Below are experts of layer 2 (counted from 0) of a mixture-of-experts language model. Rows are named router (the router's row for the expert), down (a neuron's output weights, with its number) and show model dimensions 336-447. Each number is 128 + 24 x the weight over its row's rms, rounded and kept within 0 to 255.
After each expert's rows: "raises" lists some tokens whose logits its average output raises strongly, later layers aside. This comes from a sample of Wikipedia text that the model never trained on.

# expert 92
router [ 82 138 120 187 133 211 160 141 124 116 147 141 117 101 110 110 112 135 112 146 111 159 152 145 155  95 130 129  90 161 158 123 155  78 114 103 115 155  95 110 128  94 164 110 111  73 171 125 143 152 109 141 146 134 161 122 164 159  94  92 146 109 171 126 155 106 163 102 147 125  43 139 135 183  85 157 133 111 121 146 133 127 157  94 140 120  98 128 104 116 150 113 168 119 174 138 111 145 108 156 159 141 149 115  99 151 116 137 138 101 138 138]
down0 [111 111 109 141 108 107 139 166  99 154 117 158 111 128  98 133 117 103 119 111 151 103 136 170 100 132 123 138 126 138 160 144 146 112 141 149 147 123 136 124 114 154 125 128  91 146 127 126 120 114 142 141 131 184 143 109 119 112 167 131 129 172 111 142 123 180 101 141  96  81 126 109 130 122 133 144 134 128 122 120 106 125 106 110 117 128 120 119 174 178  98 150 142 116 136 160 118 132  99 109 112 104 137 103 129 160 132 110 159 141 167 121]
down1 [111 124 139 114 143 142  83 118 127 122  76  72 128  68 124 136 128 105 113 126 155 127 106 118 130 117 137 128 147 130  87 105 125 129 156 110 133 105 123 139 121  98 132 111 144 103 138 122  92 139 116 144 105  86 148 110 136 146 140 121 123 127 114 134 141 133 142  80  95 122 107 135 126 128 157 125 144 110 152 134 114 122 152 172 119 100 142 142 154 132 119 146 114 153 110  65 106 169 124 131 110 179  91 140 165 111  64  93 110  95 130 113]
down2 [134 150 149 126 118 116 108 134 125 110 142 131 138  72 115 177 114 145 141 128  90 169 134 119 142  99 113 137 126 115 129 152  91 140 113 139 104 108 155 134  90 108 111 131 139 156 140 140 131 161 153 134 113 123 161  80 112 120 102 159 119 139 123 111  98 112 148  82 166 115 105 130 148 131 137 147 151 169 154 170 151 114 147 131 118 124 147 108 138 130 142 106 143  96 130 130 135 132 114 122 154  98 143 115 147 131 142 122 123 107 146 144]
down3 [155  90 107 103 121 100 153 107 172 160 120 126 187 137 117 145 118 155 147 153 104 159 125 114 122 133 159 142 111 162  90 145 123 148  92 100 123 161 116 128 110 148 109 154 139 132 143 163 137 160 107 132 130 109 149 114 114 107 179 137 121 137 126 128 129 154 133 167  92 155 140 109 148 142 148 113 122 149 125 109 134 113 132 110 102 117 150 117  93  98 124 135 122 134 130 107 163 128 140  87 147 140  86 144 160  84 133 102 139 156 142 118]
raises: "w", "v", " and", "n", "'", ","

# expert 33
router [123 123 114 100 111 144 153 160 189 146 153 145 144  90 116 142 117 100 141 177 144 159 173 159 146 112 131 136  94 119 154 157 109 125 129 136 106 133 148 117 108 169  94 107  81 138 151 142 142 114 122 146 138 186 173 153 159 112 108  95 125 132 129 116 154 166 156 100 113 149  86 126 118 158 150 139 111  77  71 137  64 133 152 133 133 147 112  94 150 103 124 151 138 118 158 124 101  79 100 169 149 143 134 111 126 103 115  95 208 152 109 141]
down0 [117 126 127 162 121 188 150 163  95 116 137 115 113 126 157 157  83 120 127 128 117  93 143 155 136 127 130  74 120 105 152 117 115 111 155 120  92 181 164 143 146 129 133 106 130 115 153 114 122 109 169  81 134 165 109 147 135 150  86 115 135 104 102 105 160 130 135 138 151  73  96 128 172 138 141 131 158  96 147 118 182  88 149 119 137 109 128 161 152 194 119 100 130 119  96 143 171 182 137 130 135 144 122 131 133 108 138 102 127 133 101 116]
down1 [170 136 139 121 145 111 160 125 103 154 105 121  97 143 124 103 179 121 129 116 117 152 153 132 122  94 151 105  78 169  96 146  84 129 148 157 148 164 164 169 158 131 151 124 140 150 138 146 121 174 134 124  91 155 108 135 157 152 137  81 117  98 142 168 135 138 113 134 131 125 122 135 118 162 134  92 123 149 139 148  96 109 147 111 160 130 103 147  96 120  73 124 135 117 138 126 102 169 112 101 114 133 134 130 167 180 104 129 135 124 142 128]
down2 [124 114  96  86  91  98 156 133 159 161 138 110 130 113  87 150 167 105 103 150 102 120 117 116 116 101 121 173 135 100 141 141 150 158 122 124 132  86 126 126 158 125 122 166 153 135 140  99  98 127 150 134 111 120 129 143 129 144 113 164 146 142 150  72 142 130  89 145 147 108 155  96 131  75 133 106 106 109 200 111 134  99 109 128 160 172 144 143 135 140 125 151 143 114 102 115 140 134  87 141 139 136 117 119 139 130  96 147 140 148 131 125]
down3 [147 159 132 116 147 114 139 129 132 118 164 123 178 178 126 118 139 130 149  93 131 113  95 124 116 134 109 100 128 129 139 133 137 112 128 142 107 136 128 150 117 121 135  98 113 122 107 101 150 182 101 155 163 151 107 111 154 136 135 138 115 121 121  75 127 109  70  98 154  99 116 134  95  97 154 126 132 120 117 115 143 150 125 112 137 155  77 137 127 151 100 158 154  99  90 143 141  83 176  97 139 135 143 110 116 134 103 103 122 134 124 157]
raises: "Scientific", "=", "Member", "EP", " songs"

# expert 102
router [126 132 124 126 133 188 173 151 142 145 119 170  91 105 137 137 131 133 129 142 136 159 126 164 144 124 126  97 150 147 176 147 151  78 119 119 164 129 114 114 144 150 117  90 119  84 150 103 139 146 119 172 103 162 161 133 135 133 132 148  93 131 143 145 156 144 161 155 146 159  96 139 159 139 105 137  97 148  93 112 145 117 113  89 143 111 143 116 121 125 142 135 110 139 114 162 143 107 108  93 115 140 171 120 146 131 105 124 136 184 145 129]
down0 [125 167 123 131 126 137  95  82 103 134 113 118 166 119 115 127 121 125 156 158 148 190  88 170 112 112  85  76 138 140 143 107 117  79 130 167 159 133 171 117  94 160 144 141 155 134 141 133 104 103 153 138 113 131 131  87 109  73 105 162 101 138 181 125 148  99 123 112  99 122 136  93  90 107 146 102  80 125 130 135 122 118 106  90 143 155 149 132 137 103 131 144 110 116 147  92 144  98 104 109 131 153 115 129 130 117 104 117 115 152  55 170]
down1 [146 124 117 143 150 131  93 109  94  96 105 106 131 126 150 113 125 124 111 169 120 105 145 105 102 159 147 159 131 131 114 146 176 154 119 144 163  93  94 132 110 160 159 106 111 161 104 115 119 122 140  48 167 106 156 131 162 167 114 113 139 121 133 114 128  90 113 129 135 133 148 120 111  86  95 168 147 156 138 111 113 163 109 159 129 128 175 189 149 113 123 110 175 139 102 113 138 150 111 127 102 129 134 117 142 158 136  79 104 102  85 173]
down2 [133 137 138  97 158 138 127 165 125 124 132 135 113 100 124 124 122  87 129 176 120 109 118 120 134 134 139 161 134 109 115 112 120 106 132 183 147 133 138 139 114  81 136  92 131 117 167 117 111 156 117 169 121 146 145  76 122  76 132 139  96 116 136 152 141 127 146 110 137 141 130 139 198 152  87 123 155 142 138 114 153 137 150  68 152 130 130 191 146 165 133 109  96 119 144 100 147 116 131 145 101 132 142 132 149  72 131 138 110 102 158 110]
down3 [152 141 137 166 164 142 136 101 102 147 164 151 113 132 160 105 106 126 137  99  85 145 105  84 108 114  88 127 124 128 117 141  95 119 128  96 129 111 125 134 136 100 153  98 154 109  96 107 146  89  99 168 157 114 131 100  80  99 145 134 148 114 167 109 111 111 126 125 153 134 147 158 145 118  94 127 144 102 190 145  92 158 138 103 109 119 144 162 129 153 106 125 131 132 100 103 133  95  91 118 126 133 132 121 134 127 147 134  87 131 121 148]
raises: ",", " and", "'s"

# expert 39
router [ 85 136 156 140  91 168 106 181 142 164 109 130 137 138 100 113 151 155 122 130 151 154 175 170 153  70 131 122 131 138 129 124 125 130 151  98 167 142 155 126 172 124 113  82 167 101 140 146 112 169 115 137 131 156 169 134 117 105 111  94 101 144 108 135 171 124 129 102 109 143 133 114 149 131 135 124 138  93 118 117  82 121 116 133 146 119 150 125 137  87 123 152 139  92 152 118 135 110 104 112 128  99 144 160 132  99 137 118 123 116 135 132]
down0 [159 124 144 111 118 135 144 117 109 155 145 157 141  76 109 155 133  93 132 145 157 163 137 109 170 144 120  96 104 116 127 114 164  93 132 140 116 135 122 107  71 130 172 129 156 136 132 145 148  96 179 130 110 119 155 118 139  96  81 107 144  70 196  91 111 135 142 118 106 148 150 120 134 115 140 184 131 104 112 129 168 150 106 122 119 144  88 157 130  96  79 118  99 165 122 111 104 126 136 144 165 110 152 105 117 114  95 114 106 127 143 100]
down1 [105 141 109 137 104 123 120 162 108 163 100 113 139 158  97 122 130 143 101 136 140 181 133 136 108 129 131 141  96 105 181 122 111 131  85 127 146 143 148 103 158 138 161 122 136 120 120 135 148 167  95 161 109 131 148 110 122  79  95 103 131 167 129 159 135 149 156 178 146 142 134 110 127  97 154 127 137 104 109 140  79 176 124 147 121 154 101  79 118 129 137 154 115 115 151 150 167 137 106 135 145  84 150 114 133 168 141 115 147 133  97  99]
down2 [131 168 107 146 105 149 104  98 113 144 152 103 161 177 131 126 138 132  91  83 107 144 124 125 103 160  94 116 134 123 127 129  82  90 126 123 155 164 149 132 115 107  87 134  98 127 111 143 122 143 158 114 115 157 106 122 112 132 108 126 155  99  93 120  80 127 165 141 134 148 111 109 154 143 166 124 153 152 147 138  70 167 137 129 114 101 135 145 123 138 214 111 141 144 112 109  96 109 139 100 132 117 155 199 133 136 121 146 103 143 137 131]
down3 [144 144 139 101 126 131 104 164 120 128  98 112 158 132  86 113 134 161  81 126 151 151 170 155  98 137 136 143 123 113 132  98 111 100 126 116 152 135 175 138 145 104 105 126 101 124 106 114 193 126 108 129 155 134 139 153 127 116 140 122 163 129 131  61 137 151  85 143 142 137 143  83 101 118 137 123 150 123  91 113  97 141 129 141 115 165 152 136 107 128 101 106 119  91 151  74 103 116 151 110 150 127 107 149 139 146 118 153 103 138 119 111]
raises: " next", " trial", " corner", " first", " sixth", " case"

# expert 43
router [101 123 120 148 103 226 137 149 166 144  92 165 113  79 141 135 123 120  95 180 120 165 151 158 147 120 160 109 157 115 110 136 133 122 128 134 161 146 140 117 117 159 146 156 141 103 183 126 129 127  98 112 134 158 143 147 134 135 133 120 106 134 105 161 156 160 149 126 145 116  82 153  90 147 113 175 138 146  98 143 114 137 113 118 115 143 139 118 118 116 135 116 105 153 176 142  98 126  99 172 134 124 144 122 149 123 117 159 136 170 103 134]
down0 [105 144 115 100 145 113 118 134 129  88  98 126 109 108 131 105 149 126 139 137 124 133 148  91 141 150 169  92 130 139 107 145 121 133 142 120 144 149 132 121 102 113 178 125 107 136 123 128 149 113 116 115 116 128 139 107 156  95 128  89 149  80 133 119  82 156 131 126 130 131 126  79 138 145 154 113 137 103 141 152 156 109 111 139 109 133 108  79 133 140 104 166 115 129  95 146 123 126 136 102 146 162 110 121 134 113 140 105 126 157 136 110]
down1 [104 137 153 137 108 125 133 121 100 116 148 116  98 135  87 124 138 139 178  67 139 164  91 119 184 173 145 141 159 122 106 173 111 151  91 115 101 105 132  80 112  96 138 118 119 141 102 111 113 156 147 163 142 158 128 111 145 131 136 140 139 133 155 105 138 142 110 173 124 128 157 111 130 113 113 178 114 128 168 136 136 120 101 131 125 111 154 127 110 116 143  99 159  81 161 113 100 137  95 106 133 119 171 129 130 131 135 152 131 125  89 146]
down2 [152 137 102 107 129 113 100 147 117 118 129 130  77 124 147 109  89 118 166 105 146 108 135 137 137 109 116 152 157 140 119 112 191  98 126 145 110 111 153 106 164 134 153 122 126 174 107 118 129 163 147 101 165 109 138  78 139  97 136 141 166 162  89  98 139 129 127 108 101 101 132 161 131 142 144 129 158  73 129  75  88 136 128 127 147 106 164 145 117 134 108 147 158 143 131 140 136 136 107 141 133 121 138  83 139 145 137  92 139 117  88 134]
down3 [140 114 133 140 140  82 100 121 109  83 139 137 116 108 111 130  93 124 121 104 132 122 132 146 185 110 128 142 120 138 120 110 129  87 133 137 127 125 161 116 141 140 198 127 110 189 123  80 160 136 135 125 110 179 132 114 119 157 107 112  76 111 157 115 100 116 113 114 159  88 105 123 207  91 103 146 129  96 129  69 150 100 113 135 140 117 140 148 115 132 115 135 156 117 130 156 130 106 141 122 139 189 112 107 147 137  79 128 112  93 112  93]
raises: " (", " and", ",", "er", " in", "'"

# expert 108
router [ 81 201 147 177 109 156 119 182 130 127 142 143  63  97 143 136 101 131 134 144 126 157 158 149 140 131 120 141 108 140 166 122 113  83 118 127  96 164 106 115 135 128 170 110 139 112 142 113 143 139 138 176 139 162 162 144 152 149  74 163 120 108 161 127 111 104 136 144 147 151  87  82 124 129 139 105 122  75 131 138 147 153 145 126 164  93 124 131 142 106 150  89 145 112 102 153 110 115 103 129 132 140 160  80 109  98 157 118 117 125 121 145]
down0 [106 130  76 133 147 115 132 105 127 173 138  93 142 137 132 121 119 129 142 100 133 161 152 113 150 106 177 159 118 124 128  90 131 124  85 135  74 147 153 141 119 141 180 140 140 112 150 108 150 100 151 135 149 141 167 119 100 152 150 151 131 146 121 120 150 118 138 136 104 141 162 137 128 147 158 106 133 120 126 128 126 153 136 175 152  74 111 155 105 146 144 131 139 106 185  98 142 125  94 139 168 127 129 117 124  91 160 122 136 140 186 130]
down1 [120 111 112 153 162 145 148 100 126 132 138 118  93 129 144 114 157 128 146 176 147 110  97 126  73 117 100 133 141 120 145 146 144 113 145 109 136 143  90  59  78 151 147  94 150 178 166 131 155 107  96 142 135 165 141 154 123 158 112 144 148 145 110 145 110  82 131 123 132 113 103 135 153 147 162 124 150 138 132 146 124 121 148 107 135 111 127 168 152 103 113 100 179  91  91 112 108  99 180 149 120  80  92 102 122 127  98  93 112 114 118 117]
down2 [121 128 184 116 121 128 117 168 141 109 184 102 169 140 106 110 140 142 116 137 161 125 137 102 117 117 133 106 133  88 191 155  87  97 101  98 107 130 124 150 129 105 154 114 109 117 115 165 160 137 123 117 149 111 120 156 186 199  85 137 129 133 144 121 141 101 127 145 169  89 110 146 159 139 121 185  91 132 139 129  78 151 159 136 115 128 106 148 152 168  92 152  80 121 145  88 128 137  97 135 105 130 143 142 159 131 141 138 122 131 101 150]
down3 [138 143 142 131 140 131 129 102 150 105 139 134 105  83 150 156 116 130 148 145 147 113  84 142 121 106 116 138 122 129 137 176 135 110 117 132 126  90 152 111 151 122 125 131 131 135 158 175 113 111 111  92 132  85 129 135  98 125 122 124 170 135 172 151 110 175 110 126 183  95 100 118 126 132 143 148 147  95 131 108 107 137 111 139 177 118 129 126 124 105 192 126 141 139 146 125 113 115 148 158 167 156 146 101 138 117 132 133 156 136  75 112]
raises: "iment", "ays", "igg"

# expert 1
router [121 136 108 160 124 243 131 153 139 132 170 126 123 109 103 102 146 108 104 138 119 164 172 110 140 158 118 107 102 130 179 128 155 100 117  85 138 117 136 109 106 144 125 135 152  93 179 115 157 134 134 127 126 159 137  98 131 139 117 132 124 127 126 124 158 116 148 111 142 125 131 140 118 142 109 159 121 152  98 115 124 136  94 115 112 158 122 156 138 114 132  88 157 125 127 148 106 132 110 175 127 108 151 151 136 154 141 128 111  99 104 125]
down0 [ 99 132 113 176 104 149 136 123 121 115 105 135 126 110 140 189 164 114  75 158 168 156 164  96 133 141 122 128 135 140  96  75  87  98 148 151 121 130 149 185 188 144  95 186 138 104 111 159 132 139 137 172 137 157 173 129 148  90 143 156 168 131 151  95 142 152 129 150 142 106 115 122 113 128 118 126 125 133 140  99 151 114 115 150 127 135 108 143 168 140 101 144 110 127 125 108 101 169 132 134 123 129 116 177 165 111 112 136 122 104 196 139]
down1 [137 145 104 110  72 131  89 147 148 108 136 118 149 135 132 142  80 155 109 136 122 127 119 137 102  98 156 135 116  96 144 152 126 135 135 136 101 161 130 124  80 138 136 142 114 138 102 134 111 111 104 121 118 142 116  95 120 154 111 131 149  95 132 146 131 118 141  89 124 156 159 127 131 128 149 108 125  97 136 148  93 177  78 112 116 140 113 125  92 142 112 136  98 114 146 104  82 113  97  96 123 103  96 188 151  97 174 125 125 116 192  78]
down2 [128 166 114 115 146  93 129 125 137 117 175 120 117 122 109  89 157 112 106  97 161 123 139  94 108 134 105 130 127 144 109 161  90 130 175 123 142 136 109 101 109 126 125 127  97 108 132 108  91  94 112 120 138 162 134 135 116  90 135  92  92 128 142 130 102 180  98 137 134 120 105 147  93 162 116 174 140 124 115 151 152 132  83 100 132 136 144 105 130 111 127 134 144 106 137 160 144  66 118 136 115 124 140 159 144 129  70 111 132 139 121 137]
down3 [124 166 111 111 171 101 142 162 145 146 108 179 134 157 123 131 171 180  80 103 128 125 155 157 120 135 140 152 123 132 142 155 117 124 149 122 114 143 114 110 113 148 140 102 141 115 132 125 135 114 143 118 140 164 153 184 151  66 151 117 154 131 114 122 136 155 163 125  90 147 124  82 118 125 153 143  95 124  96 114 133 113 148 112  73 112 116 106 117 107 115 159 119 127 133  69 156 149 146 100 122 127 114 126 177  86  80 106 122 169 141 148]
raises: ",", " (", " of", " L", "."

# expert 22
router [113 111 173 141 141 184 167 139 145 137 129 106 111 128 106 117 127 131  91 143 131 159 159 176 115 103 102 124 110  94 137 152 159  93 155  98 181 120 103 113 143 153 117 102 149  79 149 115 139 172 119 119 128 134 139 113 135 119 135 129 110 135 149 151 130 191 167 152 145 109 109 148 131 164 131 141 156 137 140 118 158 106 116  88 145 160 157 130 114 123 131 181 148 108 177 140 132 118 109 147 120 118 170 160 132 135 106 124 115 121 141 104]
down0 [124 138 112 166 132  90  92 130 122 112  98 123 102 110 102 100 135 127 116 165 105 128 142 167 133  81 122 110 128 109 130 149  94 159 137 140 135 129 128 141 114 138 121 122 151  96 168 123 135 149 119 132 122 127 169 148 144 114 135 136 124 146 153  90  70 118 124 112 152  87  88 148 141 115 168  82 135 122 128 104 129 163 101 101 116 125 105 145 147 119 130 101 127 153 118 126 130 144  78 135 119 118 153 145 182 115 110 135 130 137 154 152]
down1 [148 101 173 127 154  99 119 132 163  94 151 134  99 126 159 122 121 126 144  99 109 120 105 106 131 163 153 142 132 162 121 109 139 124 130 137 101 127 135 149 143 108 133 129 113 164 120 119 162 120 124 127  90 141  94  70 164  87 143  87 136  98 174 120 120 139 145 100 143 122 145 124  93 147 126 129 121 151 115 127 169 115 137 123 116 143 103  79 142 142 161 104 142 143 136 155 113 103 164 110  97 181 129 124 128 113 143 160 117 108 105 127]
down2 [106 121 123 153 157 105  85 175 170 120 123 145 128 151 155 129  69 126 117 114 149 138 129 136 147 113 116 141 164  86 120 126 107 140 108 103 134 123 107 158 124 117 126 197 158 138  97 130 146 120  85 105 147 134 174 165 109 135 106  98 128 177 145 129 112 103 132 128 151 121 126 132 133 139 108 125 121 138  95 127  95  68 109 124  97 121 136 137  85 118 109 166 123 146 108  99 130 106 129 120 131 110 107 137 110 135 109 114 116 127 126  92]
down3 [103 119 126 128 143 130 139 156  85 170  93 122 142 150 148 122 102 126 135  94 123 114 114  95 150 131 131 135 127 137 109 152  96 120 124  97 152 135 110  99 118 152 156 102 114 106 134 150 149 123  94  89 149 125 154 158 164 117 114 106 103 110 103 157 144 122 172  94  63 143 128 150 113 113 157 112 126 118 160 115 135 136  87 127 121 134 140 119 134 159 115 192 111 129 124 122 120 131 116 168 135 115 128 119 146 105 119 174 121 120 116 153]
raises: " and", " (", ",", " which"

# expert 30
router [116 101 157 145  89 139 135 133 101 121 139 158  87 103  93 114 128 104  93 102 157 156 164 144 135  84 126 135 129 166 132 136 141 105  69 133 185 139 144 144 143 109 130 106 167  84 149 102 151 136 106 113 108 198 202 134 149 185 101 113 122 142 139 150 167 153 128  99 145 129 136 103 102 165 130 118 137 140 114 116 142 128 103  85 126 126 164 116 118 129 141 142 124 124 142 135 114 138 130 106 123  84 109 130 141 162 128 112 107 189 123 127]
down0 [121 153 126 135 150  98 166  96 133 144 114 120 116 136 110 133 144 127 130 123 181 128 105 137 123 124 166  83 144 153 150 155 105 110  78 130 133 140 153 142 135 138 137 143 131 122 110 145 117  89 108 141  84  85  92 133 124 145 127 108 152 110 107 118 112 133 137 140 152 153 172 103  85 121 133 125 127 132 119 112 121 156 118 113  76 137 126 125 124 141 142 171  96 121 168 132 147 129 106 124 116 162 138 138 110 144 138 119 127 131 106 167]
down1 [153 118  97 126 128 119 141 100 178 163 205 144 103 156  96  91 126 162 136  99 127 198 133 147 121 166 120 125 118 126 127 107 126 114 127 129 134 117 161 174 127 115 131 126 160 152  64 129 107 119 130 121 141 163 108 116 105 174 137  99 116 108 160 102 133 172  97 122 173 123 112 165 103 102 109 136 125 101 117 152  81 157 165 135 132 117  80 105  93 133 163 115 136 141 133 150  62 159 142 141 118 163 167 104 157 117 136  91 142  73 116 137]
down2 [ 59 121 143 135 139 145 143 114 171 184 151 114 171 167 144  82 127 124 152 169 124  82 127 111 132 109 131 121 183 122 126 143 163 115 153 183 111  72 148 137 149 148 118 130 130 125 163  81 145 103 156 122 133 142 162 146 143 116 122 123 147 141 148 120 141 125 142 158 142 171 155 100 134 129 145 103 115 133 160 160 126 116 105 100 110 185 180 155 159 111 157 125 169 126 123 148 119 126 111 119 125  73 113 145 143 132  74  91  88 168 152  58]
down3 [174 106 162 142 109  91 178  97 146 124 122 179 172 137 118 164 107 100 112 126  89 108 111  86 128 113 141 125 114 101 130 100 145 107  89 117 143 151 149 112 150 129 124 115 130 109 143 129 161 116 149 119 123 171 112 155 145 153 178 140 101  80 123  99 166 144 124 122 129 145 147  62  90 117 146  91 159 108 105 155 152 124 133 124 132 123 124 152 117  99 124  97 159 129 105  86 100 160 160 108 106 129  72 127 133 174 123 155  93 141  95 168]
raises: " their", " this", " his"

# expert 32
router [ 74 123  98 148 137 220 129 141 150 128 161 157 107 117 151 105  89 109  98 163 127 153 141 167 169  97  90 152 134 131 170 111 134 124  97 109 124 141 141 112 152 146 111 119 146 125 198 116 157 115 131 145 111 170 157 133 104 144  86 123 122 145  80 151 194 138 128 107 138 130 129 150 129 186 123 126 111 146 105 100 126 140 134 115 148  90 158 130 141 121 143 152 141 149 134 135 110 120  83 158 117  95 140 117 163 102 107  93 119 149 120 153]
down0 [169 148 146 140 156 119 105 132 110 122 134 109 159 150 159 138 101 125 134 101 119  71 107 176  54 153 129 135 137  94 116  88 133 169 137  94  95 103 168  93 137 100 142 114 131 134 116 134 106 122 116 155 135 100  93 124 113 140 101 115 108 143 163 120 139 125 148 108  90 113 155 125 123 115  65 140  64 116 162  74 131 117 129 146 126 149 109 145 157 149 111 148 109 141 134 149 129 141  71 126 155 140  95 109 134 101 117 103  93 108 109 136]
down1 [144 118 106 108 138  96 101 146 126  98 121 101 130 155 154 150 118 118 130 118 134  89 138  97 118 140 104 121 118 151 132 147 126 115 177 137 123  87 151 123  79 147 104 200 146 155 186 163 131 136 124 112 141 146 118 138 158 111 146 165 140 144 155  61 153 120 113 125 138 128 118 103 141 141  91 126 117 161 130 112 111 145 100 127 186 124 105 119 159  89 131 145 120 118 131 131 132 144 120 122 125 133  73 126 146 132 108 122 100 116  84 153]
down2 [132 117 115  87 113 117 184 115 148 147 144 131 139  95 102 119 108 169  82 123 142 169 153 115 145 147 137 178 113 136 151 108 137 132 100 141 133 102 130 123 141 141 152 131 148  90 145 107 121 141 155 126 117 156 188 155 153 148 129 150  98 134 123 162 139 153 119 111 108 139 140 134 122 123 173 103 177 107 124 125 161 146 101 115 148 117 144 169 106 110  58 133 126 129 122 173  92 140 124 117 148 120 127 124 121 146 121 150 157 131 150 144]
down3 [133 137  91 110 121 142  83 127 128 136 157 150 137 136 116 102 123 140 123 116 129 139 135  54 115 100 112 149 124 114 167 168 130 120 165 105 129 124 121 194 132 136 132 122 181 113 142  88 147 108 114 107 136 140 142 134 121 133  56 107 102 175  97 127 130  92 130 133 153 175 149 133 122 106 147 147 128 136 133 101 117 132 123 109 147  69 127 170 112  71 172  81  83 181 154 127 135 141 113 121 154 137 138 162 102 131 129 155 138 155 151 160]
raises: "v", "f", " (", "'", "ch", "m"

# expert 63
router [106 174 131 168 153 131 153 168 148 125 153 117 121 111 138 126 122 135 130 141 159 145 148 142 144 129 156 123 107 111 119 143 124  83 126 176 102 165 126 127  90 140 124 104  89  93 128 116 171 153 137 116 119 165 165 117 149 151 113 107 149 119 146 152 137 161 180 137 147  94  78 112 163 110 132 154 114 117  89 133 125 113 102 119 138 112 122 115  94  95 123 122 142  94 132 121  96 131 119 162 148 140 210 115 106 139 122 129 167 139 135 136]
down0 [106 109  99 150  91 129 122 102 129 125 172 136  89 161 150 105 121 122 144 154 163 117 128 119 129 156 117 157 125 129  86 151 101 113 117 148 138 141  83 141 154 143 153 143 121 112 153 160 132 114 133 125 145 155 113 100 144 103 123 156 142 161 123 167 125 121 151 175 126 161 103 135 156 143 145 158 148 149 107 123  97 145 130 147 148 117 109 137 102 151 195 148 131 131  95  99 120 156 156 106 125  62 162 148 132 138 139 138 117 131 136 135]
down1 [128  99 118 176 136 113 124 109 100 128 125 108 157 107 148 147 106 133 134  96  99 144 145 136 114 166 200 116 123 139 147 124 117 110 135 145 132 106 121 167 167  85 165 159 131 114 115 146 100 125 144  99 139 117  99 148 158 136  89 112 126 115 113 100 105 126 103 119 154  75  92 109 163 127  97 128 156 124 136 152 145 181 195  58 146  94 140 144 127 126 126 138 156 128  91 159 122  92 137  77 151 140 113 131 125 106 144 126 137 132 114 115]
down2 [122 156 101 104 109 119 104 116 149 131 137 110  90  66 128 112  95 150 120 107  91 154 126 142 132 137 142  91 117 143 133 117 143 133 120 127 127 166 121 146  92 114 170 122 128  95  71 110 130 145 129 146 123  67 159 131 149 120 122 160 102  93 135 119 154 128 112 109 137 106 136 133 103 117 128  76 140 157 159 143 112 113 143 114  89 109  98 111 145 107 127 134 143 117 160 153 115  95 125 134  99 138 105 121 119  99 126 116 134 145 103 147]
down3 [139 100 156  74  93 113 127 109  93 119 121 164 143 141 104 117 159  99 107 134 145  48 107 168 113 124  90 119 109 139 113 117 122 115 126 144 127 124 106 138 129 120 126 119 127 146  96 114 199 111 128  94 127 145 135 131 111 120 102 140 160 112 124 102 132 123 138 106  80 140 131 164 116 112 105 138 150 116  82 122 123 120 117 117 103 126  96 127 139 172 138 111 151 119  83 142 112 109 199 137  94  71 124 116 139 183 131 143 127 131 115 163]
raises: " Sr", " which", " playing", " Jr"

# expert 125
router [102 139 131 117 117 213 115 117 138 141 173 163 124  80 122 141 129 102 123 129 161 127 168 147 120  97 130 139 111 140 118 122 109 106  67 131 138 143 135 164 136 107 138 142 110  62 175 119 115 152 122 110 125 176 182  85 113 156 115 153 107 149 137 176 163 137 108 121 152 118 106 120 111 163 103 168 129 164 108 125 140 101 148 131 123 118  93 160 123  98 130 133 124 122 172 119 149 160 121 118 136 110 171  85 168 116 120 119 102 146  95 113]
down0 [148  97 122 128 157 108 129  94 130 143 207 149 106 123 114 124 112  98  78 131 151 153 139 117  95 160 118 137 141 110 126 103 129 136 123 138 130 154 172 150 140 141 104 112 161 124 106 171 146 118 129  96 144 113 149 139 116  77 194 129  81 164 133 116 132 177 106 127 130  87 114 134 138 131 127 161 112  84 101 139  98 131 120 135  83 118  83 110 125 118 110  93 148 127 102 131 169 130 112 131 133 120 125 113 120 116 129 177 140 148 132 145]
down1 [123  91 129 135 108  98 188 144 137 136 134 123 128 140 117 126 130 117 149  91 136 167 129 150 153 111 141 147 183 114 135 124 125 102 135  81 151 132 121  67 146 119 112 123 117 121 133 138 163 101 145 119  91 158 114 138 138 133 129 113 124 156 121 153 133 167 143 119 135 113 159 137 130 151 171 134  81 116 139  88 124 135 125 130 141 144 141  88  70 120 127 113 110 103  79 118 144  99 134 121 150 137 165 143 134 154 115 137 127 147 157 128]
down2 [151 123 138 160 148 139 149 128 145 121 122  84 124 116  88  86 141 151 172  84 146 139 124 122 124 159 132 100 129 124 117 143 147 125 141 130 120 116 136 172 119 118 135 145 133 132 146 129 145 124 132  68 117 130 123 165 131 111 146 166 133 131 143 120 150 118 132 163 108 203 106 152 106 102 155  45 129 129  84 139 113 108 113 161 105 152 106 139  51 106 182 124 143 112 135 132 118 121 104 148 121 109 114 122 133 143 110  98 112 136 127 102]
down3 [138 114 133 140  95 141 121 150 118 159 180 123 111 139 127 116 181 107 102 129 166 168 117 144 139 138  81 150 170 103 104 167 119 102 146 123 149 159 148  99 123 170 120 115 127 133 152 125 145 171 132 126 137 122 141 125 139 111 118 152 117 158 137 132 169 110 106 108 133 128 141 114 175 109 159  81 136 109 121  80 131 143 141 163 136 131 152 116 104 157 195 117 110 104 101 105 134 140 137 135 153 136 155 128 123 136 136 113 117 131 136 168]
raises: ",", " and", " (", " of", " in"